config.yaml
hidden_size: 224
experts_per_token: 4
d_expert: 64
hidden_act: "swiglu"
router_score: "softmax"
routed_scale: 2.0
balance_bias: false
vocab_size: 16384
norm: "rmsnorm"
tie_word_embeddings: false
beta1: 0.95
max_grad_norm: 1.0
batch_tokens: 131072
max_seq_len: 512
train_tokens: 440200000
Below are experts of layer 7 (counted from 0) of a mixture-of-experts language model. Rows are named router (the router's row for the expert) and show model dimensions 160-191. Each number is 500 + 40 x the weight over its row's rms, rounded and kept within 0 to 999. Numbers have three digits each.
Before each expert's rows: "comes after" lists some tokens at least twice as common just before its tokens as in all text. This comes from a sample of Wikipedia text that the model never trained on. Tokens count by the router's weight.

# expert 62
comes after: "| ", "(", ",", "–", ", ", "in "
router:575485477564542519442554475546532511496495448452473510537552464535528540545529471453498468512505

# expert 6
comes after: "the ", "The ", "a ", "s ", "his ", "American "
router:471445532399509485494436554492496498505549504508463539527445558517543544480501491504522463549536

# expert 61
comes after: "\n", "\n\n", ")", ";", "″", "information"
router:492473461531439458542505528473508466511493571491447516475548422479492417474518569518508503498484

# expert 27
comes after: ". ", "the ", ", ", "The ", "'", "that "
router:568409594522503488513505523439483501473506512534488515463561507477565525432535495594500547458545

# expert 39
comes after: ".", "==", "===", "s", "ed", "es"
router:420480538469528507568516529501456487476570461472533491518431482509564478444482472484506442503468

# expert 0
comes after: "| ", ".", "–", ",", "201", "200"
router:507467457446493507504533484471443497599479475537478461509524485515538469577534493586488519435479

# expert 55
comes after: "\n", "\n\n", " ", "\n  ", "201", "="
router:438488478451497470463516554504533513449565556465555508501514419483542534488498477481571464435559

# expert 12
comes after: "of ", "\n\n", "- ", "as ", "by", "="
router:524463501474540451452531489475507562465550468512553437471506482592513480517442476481500550481481

# expert 31
comes after: "| ", ".", ")", "|", ",", "–"
router:523517496565541475522520472469501504472477471502449469474556436514486450498512525482463596593502

# expert 32
comes after: "- ", "| ", "°", "′", "″", ") "
router:548553402505524435524505519538535590481541562504533559414502534550537459503463457458432536567473

# expert 47
comes after: " ", "0 ", ") ", "1 ", "2 ", "3 "
router:519546486577572517521483472484512547510429519507496477511460471494410477512476471464475520512442

# expert 13
comes after: "|", ")", "\n", ".", "==", "==="
router:472472435462518437535434480435511483476496525466487444528460471495539483552526512523497463457495

# expert 9
comes after: "201", "200", "202", "199", "198", "."
router:497473553514475538560534466427540487517507521438527478479498491433466560513535520482467547531523

# expert 30
comes after: ". ", ", ", "and ", "\n\n", "He ", "but "
router:491485527516538546473580517523458456469481434539562487423477521482459470489495540456484511454523

# expert 24
comes after: "was ", "is ", "were ", "be ", "in ", "been "
router:503418497524558506564561489493488544518499512493579514536508490508546534483484542502496459515491

# expert 48
comes after: "| ", "(", "; ", ": ", ".", "-"
router:526563451526479523450560484462553561501487450508451541515521582478485440469564458515506464528478

# expert 21
comes after: "\n", "\n\n", "the ", "- ", ": ", "\n  "
router:446453447440441522554528515475495515509482526493522489570494504471560492511536547520516479478461

# expert 4
comes after: "| ", "; ", " ", "–", "0 ", "("
router:506533425515548484472555498453525484474492473523457465532447568496508474527557505471499540416550

# expert 35
comes after: "of ", ", ", "in ", ". ", "to ", "at "
router:468450551512507526453542572507522536564472492558566477486487527434478505533507438483502530508504

# expert 51
comes after: "'", ". ", "of ", "with ", "for ", "that "
router:432524567532384481545474481563500555519527468477522479522557529514459478557498473497479502441504

# expert 54
comes after: "\n", " ", ") ", "\n\n", "2 ", "\" "
router:520551498468509496519512465480534458490490482548431500454591452523521526457498515568501458525558

# expert 14
comes after: "the ", "a ", "The ", "s ", "his ", "an "
router:415545528471515494479472495490459460483524516527519523535433593499542577521538582514511483557534

# expert 36
comes after: "1", "2", "0", "3", "4", "5"
router:460456467545529474512446452487523543489525487455453464447549468469430478454464525539464548446499

# expert 43
comes after: " ", "0 ", ") ", "1 ", "2 ", "3 "
router:591545515524521480483536444468540502498455512544495531528531441496493479469474386493502526491461

# expert 3
comes after: ".", "\n\n", "|", "==", "=", "==="
router:521485540465478386532541530485507426457496474486554496519496450537552473505460479438528533529479

# expert 2
comes after: "| ", "(", "; ", "1", "–", "2"
router:532488496513528521491497470447505523455469464464470493466596494534525472557489485526483554571529

# expert 5
comes after: ", ", ": ", ". ", "(", "- ", "However"
router:477491533532491508533573481558479470556504491525512526461505528535496433472465554455528506519576

# expert 33
comes after: "the ", ": ", "- ", "of ", ". ", "a "
router:541524475506414515471489489566449454580509493539518546520499510487540484485471513432556508492477

# expert 29
comes after: "|", "201", ".", "200", "202", "199"
router:453436456439541462568540497477414454497498491453505496559460510462534492524518487549481540508488

# expert 63
comes after: "the ", "The ", "s ", "his ", "a ", "was "
router:441585539482520467435449482502538420517532509486493506545549588508518505516427463412447540534548

# expert 7
comes after: "the ", "a ", "of ", "with ", "is ", "as "
router:529458435408480477449397576506559499566539455554464470505510486501466546456522443458504531500492

# expert 57
comes after: "of ", "in ", "on ", "to ", "the ", "for "
router:528530523548509456466518521441581480553517513595495513529500552484487480479570486472433568439446